config.toml
n_layer = 17
d_model = 160
n_experts = 64
experts_per_token = 4
d_expert = 96
d_shared_expert = 128
activation = "squared_relu"
moe_layers = [2, 3, 4, 5, 6, 7, 8, 9, 10, 11, 12, 13, 14, 15, 16]
router_score = "sigmoid"
normalize_top_k = false
routed_scale = 0.5
balance_loss = 0.00213
balance_bias = false
init_std_router = 0.0206
lr_router = 0.00146
n_head = 5
n_kv_head = 1
head_dim = 32
vocab_size = 8192
norm = "rmsnorm"
norm_place = "pre"
norm_eps = 1e-05
positions = "rope"
rope_base = 41500.0
rope_fraction = 1.0
qk_norm = true
attn_scale = 0.26
tie_embeddings = false
parallel_block = false
extras = ["capped logits"]
init = "normal"
init_std_qkv = 0.0466
init_std_o = 0.0
init_std_up = 0.0466
init_std_down = 0.0
optimizer = "soap_variant"
lr = 0.00575
lr_mult_o = 0.856
lr_mult_up = 1.03
beta1 = 0.95
beta2 = 0.99
lr_head = 0.0373
grad_clip = 1.0
warmup_steps = 55
schedule = "wsd"
decay_fraction = 0.928
decay_shape = "linear"
final_lr_fraction = 0.0
batch_tokens = 65536
seq_len = 256
doc_mask = true
train_tokens = 351900000
steps = 5370
dataset = "wikipedia_en"
Below are experts of layer 13 (counted from 0) of a mixture-of-experts language model. Rows are named router (the router's row for the expert), up (a neuron's input weights, with its number) and show model dimensions 120-159. Each number is 500 + 50 x the weight over its row's rms, rounded and kept within 0 to 999. Numbers have three digits each.
After each expert's rows: a language model's description of what the expert responds to; "mostly gets" lists some tokens that are sent to it at least half of the time. This comes from a sample of Wikipedia text that the model never trained on.

# expert 28
router:512479579525517511589470547471480526493595473519524477487470502430604507476478539568480498555578493491595378498530522511
up0:516450538496531533486449508520428485468471542508541529553521557470462537551537580570502493591406479593566507537595520490
up1:574453435509417507539453464488437450390551513456426487507466442473393528454491451489489612483533526539522567487494502491
up2:528384520517476576501468541499506509483482457651539460547514551498445490592365501534534606476454576471427585411590428540
up3:522612488591483573463558457600473468585489510571477535458479421533509537466525444527505525452571499512468542541492538496
up4:617414481579563489538475492527493520625491477473550479516470506527498507496436486528505504437544544539530445399435531531
up5:465507528479566451458504486460535456503486525538524454447518495550515577533496449499442600451441444524562492589458444446
up6:466567502517505469488528517462424534567518446510490486395563399492554535515442606508501418470554607531456514474481594513
up7:448478466465498470554453405396490559546570518549516503446460510521505463502418526524508487491548493503504479524459578428
up8:525552503473452539551506610568452471454495461533443466507483521512494575563406609491548405509489506546544485498506476468
up9:416528543436517500490469491586554451504604438517492546488532506492506570549476517551485510459479400445428585545475544486
up10:448460561491481504531513505416468559509561528468469562389448508494446410547589515523460501502566555509545590424542538492
up11:376493479472493461485509515426529483509448518564537417436583556486518447455588499463487393504430481467496456507495574528
up12:460435523616486587453519502417465528529459532468427514540468615417504478438507485595476553577446573567444528450548488590
up13:540434491556592542550583468515483508460468439552547525579534602454438476499448490636548520496475503512515498418480523471
up14:405516487542497468512589475501481507511480472520594582541522469520461520522486473521581504596494555523461468550485473509
up15:542535497495449552475501519510501532540508489512561596411491465518480510504490555486571465607561553492584487548492494416
up16:466457507456392556487492487582524514423518429591589506371511548556467487538503433480513552507487571552467530458518405483
up17:536491459475444441496432440517467382497433411557532534497436511424573555522569637427535496470478482472541459512610354480
It responds to: Competition words in sports and election articles, such as Cup, League, Championship, singles, won, round, often after the or first.
mostly gets: " Cup", " Championships", " medal", " Championship", " League", " football"

# expert 23
router:525455430544507508482507563543434520520582492601464491518432450514616593522514579568442456492499443415565460555495609548
up17:448488404453532556482469568504518461474600484517416469467527562438583441557458452498520561541556443477587563521503541443
up18:510516583552535482518515532607479439466548466517570456491499397532525532442451530490443415551508469473535448401535544490
up19:526499491595575518452390510530499557570545499509497484430427437478521521542445448437472460558564518523530512533616545539
up20:585486462513501529558489487460479484505463506608525472437477461513518497518584624483470500486446461454503503469543451520
up21:581486476535564491482563511490553490492613485495467539460431414554527455479537503561526515541500628545519583516450518554
up22:495417474443494514565495453494498456481484555608577558553351504496496461587597506489527480484476546539549416521508489534
up23:414416516494495489436525456466436529522524513498450502474513525520549608566513587450540489432538430478527451567516554560
up24:599541529561546523524470528526513533456486576487523545483530511578508485588493554459447621468447507424506565565480572573
up25:505431500425576459479482502456475531531495529527464451475459486475475584573462633496507503441557532313528443493452529571
up26:498556492429520514492551504510438459449520475512455570543471511450517510577543463497551447415584438465561486524537555462
up27:511508542461495525441527506540625393461526594489519487520510536459492609457564512539533489538491576561555480603503396494
up28:497494500488444502422495568579467509455451526561495517548502527478504472430573472406405420457507525524437422534546525445
up29:563548477551442579467572606592537562608567534490463567523580557578531511525582567458472525524590450461408504574480433487
up30:442539461498505530516564505509519584534394428616462481580434448373542513503534563536555462441537456512524475556468522482
up31:457525512541410589425431450499411474477469436503507436530497466536482500534493460508552445553482488418546427516390468524
up32:525415594550547607502495494526486550563539534542443464597476428579572498482391515512491577502451596446535440635517497544
up33:535453549513575522498530534487462508526518514367454512570584401511555570468441500522499541549381456465518536502431582425
up34:474393409499386496502573449567534574568542509461476429476456520464536453498513416583506464432527525499418476625429496497
It responds to: Opening pieces of lowercase or capitalized words split into parts, such as s(heds), exp(ansive), sl(ogan), S(ources), sh(op).
mostly gets: " s", " g", " exp", " rep", " dep", " att"

# expert 49
router:519477544488488473592410489426472571504472532583506492416527502463484659487521496622414517563493488484593428539527504469
up0:582498522546506566367448514481486429572430546449486526554447517535452453516492561525476518469551588530434463533534474588
up1:447434531496532428546489479423491449494474575432523516435507488424502458469603470417420498511501537539505413510472398401
up2:507495588424457534590524552593499483501578495544461560473542516500452448514510464497554383455552473519476361557499460578
up3:405581493471522482478489515534499457483489503578532457552562426396540472413449413573479520524574507503507510414517562434
up4:475456528470580526507471447476460514467494499540452661519536546536464456478510511417412448542607560493492502512524486514
up5:532418477472554536507442524533517472494459487504447506469447433561581505565562534443460531546399484519484461507593576510
up6:442548473614569567519473563414529537435442477360551481477524551525530622488521502631486507464528548461484454557468461458
up7:448506493487480479641484540483532487490439506523428507431534489373491540478468507518504480507481432436389433521498463431
up8:538413514478532523495450475508506533630529538477494473400514458470507513486492507351479399512512487433461575517483514506
up9:465464439425445407617512517591479623444547489494495437472610488618556364484502512491417514574518526477492508529470452556
up10:548531602539528561492442447564473526456402548374576533509560503459497410477527480488505520468502486455506432520514536528
up11:505476448542514530505497520504526483527545529524399632570516394463482542584549555496441474592521486470465509478479449521
up12:525498497486527466539513462569395539491477571527416492521419420413529499440450493564461499414514494440402534482582493493
up13:465535511562498457564450598461468565520424573434505503484504515447578453452565495577458515554432510481548542517488559551
up14:578482531540568528451482535521530480422568563476457488574581480529536555473564575488482518452493407502507462405511559451
up15:520472430530439480494443407396462485484574469550492503528552414476525496536572515453596488524440442451472492432453558499
up16:507351424524471385511474482461490534484442490425428485452560481485611469572559426409427493575531540497466399511532340521
up17:541484542403520481488483537638495592489475466555547451537618521455464497518533458505381457511510525568483512430508515484
It responds to: The piece r inside words such as Hé-r-cules and Ch-r, r-clusters like tr, str, Dr, plus digits and symbols in tables.
mostly gets: "r", " tr", "str", " Tr", " does", " Kr"

# expert 40
router:456424468507496448534466522460518558470615532502558475450405463422608474428485510519519514473532460455508469589533671497
up0:538477506464445423435505559481403416559583521572547413450503607535485461535483556417468609502571427537510539465491501412
up1:575476496518567516472556522567486478460483459466358473510494436410516518517500531498520520479518507517463552438538515475
up2:456604555478549488514496446467458511558464452489465637476489407441585567550540508491442507525458547512481518550444441492
up3:507490491401534530400576414474468577503480485423597486515510525540651539475492563413437497424504478588476519448446467471
up4:526447479494474506531586539550565671454526522385461531496572401468490531476518456519436539465576553493503365463487628526
up5:513542524456494437409408584541612465542542508521494528600557544593546528481474493542517488473507539454571482494499472600
up6:537570486442528396517467418440513435545497530521595550508469482435427535516500509507527558536461526459499469558571460529
up7:433524453525539384511466444480467587543561590463598438536519539484484482534484412555441424463556542464496487516532478559
up8:472567486561489383487557415548477521395488402538533559510469433462452528468524406529584442506560500507471533607441440500
up9:471530509481540506502512467423477366507432450440431487459523470465523463395481543529502588516538494522534469455516554442
up10:419507530535484566571435356459557421541498454559475466539511552524441480598529523553478530521440516513541526413482557481
up11:457493597469457528484488479525514444523563483620408561469390527391481489424523530540465484575534485481443474548555511495
up12:524463412504500492477504491483530494528536549445503496507589485501515488425369526424519412479572532479580480511590516513
up13:565468482565495535455385479502578533503457532485549398501515498545425539418511473418481531527447469481356568505406592568
up14:530452501567507517548501446514431478513553443520523539517583498481474502449549576483464445426465456444425502547480450503
up15:457500407505430478553481498520512556500459568411495459550623474582469546406466510503494476437482503438520540390487460507
up16:526471426514525518513598492435462542480531516497516467443428521510509550467495383453423520377561548426477468581442503539
up17:472569457492398540520470601439502465492483434542441405448470444517505477540482493556493503543494450574506487487515578491
It responds to: Space tokens before numbers in tables, scores, dates and vote counts, plus dashes, degree, currency and plus/minus signs.
mostly gets: " ", " −", "–", "°", " $", "_{"

# expert 57
router:558511550623482542444498460583430546531513573503499477503423490491427505535498494618516530529516485433494464529526639499
up0:484432553457385549462491372589501572537491499617463494508396513460579534474475491542533517446497561511545480489509524469
up1:496490508541561497492465539501451471520479554414525390414501492521467493631566540526482565417495599503527473535532557481
up2:478531487514515499554473362525620487496518430537529519481498504545488515546594450519520451490474432537534404545514527434
up3:436469524519461628624533448536412434469461435481502418500468473546479611464477429569561486497544582481542476429543519482
up4:569525452457423501524514450498525582430436596449437581504567476395497464590520485477573569479552481486552447518504547460
up5:577479603532472549439572529410413519532425503544572499488549499421498489508505468475583606557496445463408576467393466527
up6:482510550480481485438580474445618440671508477493429486539482555495423428476455436444522496423501473456556486468535583436
up7:651471464484482490494531530527491549468468459554432508468475467542361507534342544511435456536516526462548448509547605545
up8:529509537482466442570531483595473537500455570526445486472500521517502582591428473511520520518460539479461465546498544493
up9:469492413505478499487518507512413559500533565560493484523523536453472627547482552641483512518531512537509513520494489544
up10:436445479542474493493550551607513502500530495474540452462445514436556518516477448405514540533458601537550549508530610566
up11:451491496550473546496497461501525545434426480484491467453530481542492442523550461644588488533460504540518573558563630485
up12:553526645513562487593532592498501481485506491499408533459490521482521477448481486580456532472508465506489479515478540439
up13:595539514579476579537443402596423473590452480445472499442512467573501390557541410567516463534466531393554484471611493469
up14:538417502495612537587520520493438476492585505522498561446562494434470519401502535577515522586545544527468522506619437577
up15:501494505550426517380505508477437581562519544538433547474542531417542529590512431669546580525481418389489547478387562540
up16:434511440520470447449499456473455542499421519478459503553486500527482477465540441409567406443453515600586497511530545544
up17:484580580581486580524514468569510573504443523647499441512578529512502601475532512503466499490444517556512499517572357391
It responds to: Word stems mid-word in biographical narrative, often verbs before -ed or -ize, such as div(or)ced, apolog(ized), den(oun)ced, professor.
mostly gets: " able", " professor", " friend", " mathemat", " phys", " gradu"

# expert 25
router:577461565496517539448443484472470500529535460543475530408498594503497547432428543526468508469512459374478445546474564525
up5:618452512453432478512538554550489465547480520469509503575520575378469436432508510476417496443542511429516494509505472484
up6:537393524426605488388505393610405536485533519489505462559478457542530486465441506387555477499475546424580527527460545517
up7:510432527504483564466499511555466513463411543507543508443484506513452408488442497430445438494460439497518519633386495499
up8:426435558502477571445473461402492411450472530519476427616487571621479547520491611525497468427555455436460419500543500484
up9:510515564499499572469522448538456527496563481502473491604521480562500459492466393547545427541437516440486540481437499526
up10:578483546469530566462565468485520427575476575537411496536504421458511503462437460443533518442389523633435376559507487482
up11:538479459489541539540514491558454556491531420451511564501549552470478503458444540542465509531499416412497494458551497477
up12:567489539488595468486417432470457416527522504548423446524501390506492430472385593420487547432541482511466510459462446535
up13:593500367547533548535483508431463606562564585464480549410429529415551461500548517442553463425493584381527485582538516593
up14:461447527533490557469514491496458487541505530487528517528600554439524482509567539499448505397537539480479471618500479479
up15:580490523507548422572579374541404553513502562466463536466556540515424541397544481555432575430491549552523537458523500537
up16:527441520569511435451471491495592482486512498493509525374492585443484501491481525540633450500487622371442486409504474519
up17:504522624565443501399526338448513446465491534535614465550472464617492500507485449455468421398555519461478453502416509468
up18:472546544499552413510431408432529494557521523504485518512493524535457488498514521562496500536531417496442434613593465527
up19:477545496464451526466409475517514593493521460553515508503483564479521559506489556444366487603480460544436463445426524488
up20:631498473493512558456453363516450600579520499545494501483596459445480423492393555474434477502528480487547530502496496519
up21:562541499530486601446504532458503518429514598525418553475576602446458501451463505524508492522584497557521445511524498550
up22:464488496495521454443461479504460476482424471499525472387519520472480606519444485479516537443464468456504425518570498459
It responds to: Type and label nouns opening Wikipedia entries or infobox fields, such as novel, film, Succeeded, Preceded, Genus, Born.
mostly gets: " Succeeded", " Preceded", " Genus", " Episode", " episodes", " Species"

# expert 52
router:495462637601522582486467521453517528470518538382556398518489565422516483491550596528525476477513452483554458649483623509
up0:499471578521436531441437511579489525485485499557551390539515474429615465505482492542515529497489471492456474476490622612
up1:469482540386528489568484540511419606444512541439505497465521539519476436469471528420494471570504520495526459480503434440
up2:525470455427531574547536635444496627519557451492498456679467518507469538479550522463552431566440408539484533515569525406
up3:518509560587548500506556446569498553474480397557449480523492516475502453468472479490415526494452382402450494571485366541
up4:467514542442449500562487441480442480498487474526454485456604521568439491508447536544440476421453482441422398600403552600
up5:484407518454455396510479517506442522550590451537573449534534478381507527455462541532428399515523585483548454539459549466
up6:428482532477492514514444519559557504435603433443532399561493538521528488454584569448517532548530424547503462501443501485
up7:465483479460435601457417401521476490514458468478488427520509579480457563564516496500483468474536507503489517494458505621
up8:498499424529421581391539473581501525516522529483552434535592487444567546532531510503596594438519594512409554428528578615
up9:452475483559428438571553501471518489420481535457458405480489490533476494549530567539561529534496521516505666593429540514
up10:478435466524548454513512407477502496460524464579461427521537518578557451552499500510471560469400480465574461533508597530
up11:483555566540537520546462551535508403522450565476566433555484472455490397602493557553591462500499547403467464535523507541
up12:604530501533444477430487419496523562447491495514531504577539518443506460529502562499474494553522424513480426577449521445
up13:554528612488449611464504455476542454577465496406461541422471564471523451547548452614541520437507483519526580531577585498
up14:561510487532460601516560493499502512642447493448566594447449560469473475429527487540470489488441504522533556518463432507
up15:483536521604464471508519477436468526457457483445566470447498565451511411413510551500545491484482601497497431557490501514
up16:451552535612457559480521604549474570449417562508435491563541451369454457420537568586489479463499513436506485451509461468
up17:478544389531493489533478478511534471467520468329576471464457484517482578535582531498502547505524495470474496486425527502
It responds to: The article a and capital A or A-initial syllables starting names, e.g. a member, Aubrac, Auriol, Ha, La, Ba.
mostly gets: " A", " a", " Ha", " La", " Ba", " la"

# expert 0
router:512517473525485557493444456518521504564525561570487469515450522408545518493534409511414487547526485456519519508565480384
up36:542458553529521528501493487476446561534579384532526451560626560484496533481435523490494464471527496540511551580462491621
up37:552558582512446539493491489537463522478408435502533470515503525528487566503492533529455491388539512544493451567429459466
up38:553521505414463497520479543488523411540483360497542501436603492399537503449439485530509517457450601528465543538502585471
up39:549558517496474497504546422479474518489477371560485495447514570508491543520518474613408443393443520343463529509499497526
up40:563497495512492495507382486515448445525504491584553558487491483379547522460543505541517468481530478567537568527428474520
up41:471470493486482481486639477512458483466509488496485528541428477460489500521485465482515499497587517535430512479580504592
up42:525508491492478569532526436528535578476474548444469462534360458481485493454477450478457441552431476458586396509513573479
up43:507483461493539502452539401433468548511578442458455494602562511472516517500463461456482460429463517473528582462412523441
up44:399519499507468398552483502512516502550464584467478623499507510444544548538518537573476527516595355568453508563437494411
up45:521460528524526514537493474530546483524524454392452439565554480539581443519511478482500515456507492560474542484543353472
up46:481554581528424464477516545539491567498455485486468484539471543496540476523570453460465447455482520465554442552496551477
up47:599540487551515450491576509506597475525461567463479508583464556455489476458441523402405532480495550473516374447525524480
up48:447457449455473535479536476596528544540525569499486546482567454503456553552489579518429520493485517535437477453547504452
up49:455494483488473462490570530469479576433560551512400463499466448542525637512555510502487527497491499496473447523522472571
up50:477497504556424597604479517533578502486491475510580580541542352485524580509472460474481526517458432511530416501559603496
up51:556494417507482580528537537497512526585444451490529520553564548464527495486540544525575452573523508503435523348614451596
up52:523468559504526419494524535546535658498497501532511566530432508443513522499506466511547399431492452449445485462576436519
up53:575497453413549549378569540526521549528532545483518518604450520516545456568413482462439581514470463549539541607515440569
It responds to: Auxiliaries, copulas and infinitive to after a subject, such as was, is, has been, would, plus -ly adverbs like widely, nominally.
mostly gets: " was", " is", " has", " are", " been", " would"

# expert 53
router:461511555592487478475385516463467544518502542610661528496439478401522534477510549546408507502627542438533428533556532433
up36:412480521514475567487478430421544491578455528450577524420480452471458483503520550566456496447483501451472519536487533476
up37:552436562543468529477568506446510585553508455520380506581424444497456522528467518440531558462450500437574595466484572490
up38:537559505533465621449508557541487505528420478532555453396500531406509386484557497441511503499482564441466513581460528531
up39:538491496548429479463532500487532493399556496431539581518493450483470581415489597472446572509552483544563371488504522488
up40:488491551444538465452466523590504517434493487506508542525471536471486508500469592443549510433551496460532562554532448566
up41:415466437519487428435567526472386391498528484468506495439535505570547542525449486516570481447546502440544509449492483492
up42:582495541454496486504542519572499516479462540560479522548439427488418541484507476451461488439497432456418532499449568476
up43:513467537559483408559503478430513527520503544404512553528565450494540533514535492454417459528477552468508486546545559545
up44:506535524483502510520463541539446451429611469529434450520504448414475534455430490609529602570524546554508497448514467527
up45:476452534505533513505589558571527499449451475449439407458471540448475553484566518534422581606526562552455560583476402504
up46:548455564505477475479541449434563568500467429547455521508564438436566515491472512544452558524393518501538523549476483534
up47:466596557513501517485539487396512459533488508623519520480491549503483433527476493503381413554548499538518428446501454545
up48:531585604567467548409489540406534493582529467556566487381435502515488473525486487565539515459485517530469396549452420499
up49:502489612504452411426491498497548497528562509504561565487478519513483540468507377490461531560525482468450517521439432499
up50:552502510509589479566463459518499557549519517462502501397471471558585532523548532490527526435531511430463459555443510544
up51:338546608560442477494532512490483568497498472376534460537519563547569473433533455514477459435517453500432489539519604504
up52:503444480453435541525512446521509434487523494432562477509432538460508496577501673484522467522479474464469463530492417481
up53:463471481463449463454545522517472496478506432445614413454443439544562476500553482513442546471487529482424496602519590521
It responds to: Table row openers and words before country or place names in chart and stats tables, such as | Sweden, New Guinea, plus Cyrillic and Thai characters.
mostly gets: "а", "н", " Croat", "т", "р", "е"

# expert 33
router:462485463466387394470436547487529580592542548493534364436480526429543523463439534511469456464542427514450465507557584473
up36:472550436439411514429476509585546394485498595498503471471497501473577569471459461533506463454508487528564511525577475440
up37:494426565520478409523550539518504512498483510525501404436476529534443518498501541575456518468473480503499491516426500389
up38:473542511432518404481464475572530581569561580500470395561559408441520549475513514460553425467487476491481453471524535403
up39:424521532491528389397515559381500630468475603514363489502510427475499570452453488445493485511487544516524490464442492564
up40:473488488438417455523554534580558468507527479513537448482460511445575460494464544469530576601476502439411591371477563462
up41:493546435469439444421528536517465513500546554477484519539527467528586412509559611490520474533529482471532471490456502577
up42:464544546435538497547489533470539586436604498540517568521593540416578468469560543499401506455525459451554447515564426432
up43:498531496449520498551504505529404544583615578465484507442589485459475480488535421496514457497481443439472550524507513529
up44:549482410515411407513436518365552501545524495505534525435445481498490482521512570484598450527516523552460513534522510568
up45:411448519567532509465388432438481496549476475531443402521446488414422546508505487385522409513526408557528486567559524530
up46:444479472569484433341384544478513467520598531409457544449508476434552513511588466478408493562517474513496491498506552452
up47:585537462387568464542540473557536529473519544530558467459454533423523431482536469519513486466497534530545545410434526503
up48:497514558491500600607488566448464475545446484496560535468471468403476462545482528522490494460493523435435534457524573527
up49:486488561504491416492556444503551534508503553494440468529497584463568541461383472506528414485504399480445474394481473422
up50:567476502477514527524489594448478577690471494527455537490515510504530451482437584570527507403482449544470483506485466402
up51:486420438543469541380452528447549452402555663515563387378540471484544463489498508565470439451534444503465479496505495514
up52:517481492545455503460470417511522517537557462480491308458525450439445500420501508495508437472444535517501507454505558495
up53:498416532515486411524497572520546494551540496538575495479466502477484499546475511489469428452471445506517446547588500435
It responds to: Opening word pieces of Latinate words such as ac(claim), disc(overy), rec, acc, Met(acritic), often in video game and sports articles.
mostly gets: " disc", " rec", " ac", " Journal", " circ", " Records"

# expert 4
router:553459479449464516543479554447402594496576607558528547510515548485485583501403556516513512485598496432464483541479499483
up0:556525478532533458461459526404442473463577588503477632598578464452427466448528482485542536521484428414551483420454524638
up1:452551573505529451602393422501546458515523517505477491510520536546483422491585498529416522485465548415420464508549560538
up2:485472557389528529559501483480503553474530508533537503608561530557546596471496543557411401526465629544364453572499503515
up3:465485571619488593509492564398483399498506403500449507498462485494488552502588471439487462553494521473540440503531490416
up4:533484482496444530493496526413502484525519450467532492412527572361501604575418547522471544391547565500507523534584483513
up5:432533478473510519573594493534491467540576552577643508482504581563512468575499483492465427469504463551601500497519472493
up6:535544452513601490540519515599517449458503486507537540522490442460544515519520508520469516415571514486382556473530497453
up7:549433494459382529537507464534508532531516479517446486547448456481528548486505483397485535528454535559596504544580599513
up8:537513492405495451506548461531505503490519457502518551503554557437427474433462568481459516475483517501392447513528497564
up9:482565401487402527563526402469501535479453507505550530524508466494451537480487607530575436537473479550547497552510504539
up10:384433461385493534562482600497522427500539487443502565572548521470474535457535474517509414455550519532502464532491413578
up11:476461331410556510560396482490450563476492513511438537556537508514475477501495493557514485568529543508409486449440387480
up12:553478387517475509557508554450502457529473386575484490579511512470539473539646434562509403535447569467441566485573541553
up13:574544483579470459591440560453535541503450579496457546531498486391601586450554481502512504412552479501363522521560589501
up14:518521457436534539513457428493475455477483439531446449510388472440499486493430488487519475505537502492429483472477464448
up15:534466383496588534524562516552524491556539563513471465542534448530531552512519532572488541553525473420561501536515327503
up16:565402496506579542474402467510505466569434469555393519439478520518456512531454616487351516547525526556441450478490512534
up17:466492414437497532490554446483475523440498549415524591526483534464434445466482496462438505533517508512562436548459452441
It responds to: Digits, minus signs, dashes and percent signs inside table cells of sports statistics, election results and census figures, e.g. .271, −3.0%, 2,850,000.
mostly gets: " −", "″W", " There", "%", " %", " —;"

# expert 42
router:531432462431424476423384495452527510469569492489488448530522624460476529461444466500481475522539455410545495517579489441
up36:524454453538492585497473569490503453433547513581530568535561440441467494578453536538511392418569505471499500550519490473
up37:604454395472444448417359510490478475455559467430453455451485477499428462455436575596476486479509582518546484507573491581
up38:476486479414519490482490467526611457415477511520440559502470522543556549427497513530532564463441444508481513515576513462
up39:483433511525478469502514473420471530489541527478518453475511493497459536571440563373451528486415469478479544533559520428
up40:579443510465518504490415558492504590484534534463481504479499426571447468459411448495519436467479427497517520399550512581
up41:479489450602442543479473476605631515530549498473470568533482471540581587486455606555403494500568535514514442478474365539
up42:493411486539483505569572371452578418503487525523456515512426575467500394410545459488419573522563444510534508409553583507
up43:506519433477575456441487507523526461523472493531508506549557473510427562501456522536399404481523517555505425516570469543
up44:460496520612529427408472440532490510520544525464467537441547583555536457412452458484465518509606537448445511462447578448
up45:579542471513483506522521567499392506554513614410585481532437483473585556413467490504472553516488505490486447440543456479
up46:504418488488509482555506516472520520498568456422461446520525422464497486501522562444527471526462479407503470524555533504
up47:514546507510499458410429538520398523525470519499486524556479490544624691500428480455422502544547514474572573493525564550
up48:546491609511538445579428507483517483537447475541447498474415545450563511514525389523490589506483561489552518604462469480
up49:522527469543573508509519496525627512503481523578466488535484518485524448500448527487575492523603459517505410545444572466
up50:453510509573443484464449468438599441600454526544586390569503552554492483467505526562447589638562440479500468539527488513
up51:582473493488515487507531449572650580454476497487526461493523416501449499496479634538475529493469419479514541519458508463
up52:520518487487530506423480484512443451537563493449473495494453587515528491565445448522523400393451429431536434493508519422
up53:576489497499482471467550486560529546510608428577582529459498510576513473491484544517465565405540432361474474445535539494
It responds to: Middle word pieces after a first capital or consonant in names and rare words, such as S-ard-inia, Ap-oll-o, Am-az-ing, P-ent-ateuch.
mostly gets: " aff", "See", "cell", "stant", "iqu", "all"

# expert 35
router:596489525466431441541397409505513599535526571541535528521454519427466581511570476484461513475532481416547500528487502464
up0:534488503481526580543438549459492430472560522545497474469476492520461489540548490446369479447480484497598529582553459549
up1:538484503554398458390508446504470486487501450519404542564451439483529506427425463518484502522498544439491523546503452436
up2:620474416478422363476454421395465525423504495534464492475505504500530548450494535537407527511531409571459517477455508496
up3:570473547481536510555449571546418513547520555496461488482409494477500557508470475453521556459511516508446561504470346462
up4:528527580489520521541490511473509572510502470536515533476505603459425529451504395511569487520454415462425546464566623487
up5:457602521538463472409556539560525589447538457433448494426480541427536457517482524552561488509428475427413443524419478432
up6:449490501525500530506506491467506518539600471454542555466485498584536553519415442521462504509500538602379579534501464447
up7:500453560510548550503461558460544493489551521432518475451492539493423464510505472523554547402542493523375458509459478490
up8:463507471498429473546486466516534532459562532563510484557486474555535538483439517442532464469588567488534395495534535419
up9:505527493533445569538602492546484514403524519511456481559539504531426494562574468508488539470520508512564583543531379569
up10:481556457495485471486454494539505442474522538534470543568486480475530520654467459482647511483505554513499507555520636477
up11:486511515501514545562548482589483517502458526492505481550512415515454525455564477472586538463444463489520470554524554522
up12:472552438478500406514494407481496622433463509543513508557515511486432472542604506426564471507460519586513493563465550566
up13:519501625474611461487525555535492488463525452543482533466460539524530473535475541518476543562460546457528486539572484502
up14:419500477471487496461503539424539532558529452547404563548496489517596405509508469479516448485527529604457408405510556508
up15:544450543463484506509460427561431477525533547479531497459457409583446412511591427569500448499517464508544511416460465562
up16:399443518505486503489452473470523571533464519455486449447546500418480469556598527524516429544508452483480521459498586515
up17:558483506557505424587503452541471577540487525469477572486553537599491553489444534502559576508502540481545434468515528444
It responds to: Commas, semicolons, periods and table bars ending a phrase, especially before taxonomic author years (Hubbs, 1936), cast lists, and clause joiners like although.
mostly gets: "\",", "',", ");", ",", "),", ".,"

# expert 26
router:513456508575408592420399550490427499495591550545518423551472505410454460487601474533432542460548575492523451538478491408
up0:415538493542447496502488525495399549412480514470546477476517503491519475510604486532442589549468552580595512549498549405
up1:477542555509550621466435555366492461510542565496434404510578538461500478449518552516445517490509475470488472476543457433
up2:556443515544456551483534495498550506380565598535564444524466439416416506499478419636408489462571548486475463527466497459
up3:632499511459538514565492579479518575511459438543490524527553545547500511477516550513441488483567446497561498519518578523
up4:490465496486418509516524450536446482497594492494442479468551522447485518514595577432559533426544553447460592441477505529
up5:478426528401343502491408459485517552547541509606473540448523454464584427530496504520454440488476594462555494452538527507
up6:550546509573520555497469492512458609500509498495507460481587485495470564467500575490480570457516460559469552476469478504
up7:610511548519419478547469448413416512512530463503435498483467525530589561532619529486386541474578571419570551501480445532
up8:443479481467441548453566577532523483445557547534479460518456434453503486428451458569424545492535528380492539464457444534
up9:449500497594562586474378535536432509528481485530452465484452444444560583491496491558590501421500484433514461508518403367
up10:598552552438442496508448440505501487520504476433564466609479586482506513553454465558497546494517534553651487564572501541
up11:491534573458433479440480500386534438418535452515519486515470469515441459455542473505459621417510589479544492466434498413
up12:545530493563458574473599439392483480559512526487534502517564513416453578462541495510481497650596565496484475396465433545
up13:485458509490452540541430527589462461436505490545510460455447560415487441604583570515498455540568511440513409518520578487
up14:524420499480476442525522607534468552458489514465481521514477533525444506517499523464515582490429498487544420551418448509
up15:486485400509446551443468467521528420508467554491479484500482588346506458515526539472509518458609531484553545486531400460
up16:411407492533428488514452502467423503438541502552465483421511503466572481379584497497523534515409531428482532532486565383
up17:477450587560529491408449600503461511466494574449472366537421479479522487507521544502496542423498474476446528618458602464
It responds to: First pieces of capitalized names and words like Ag, Ad, Ab, Cor and Acc, as in Agathias, Agricola, Access.
mostly gets: " Ag", " Ad", " Cor", " Ab", " acc", " Ros"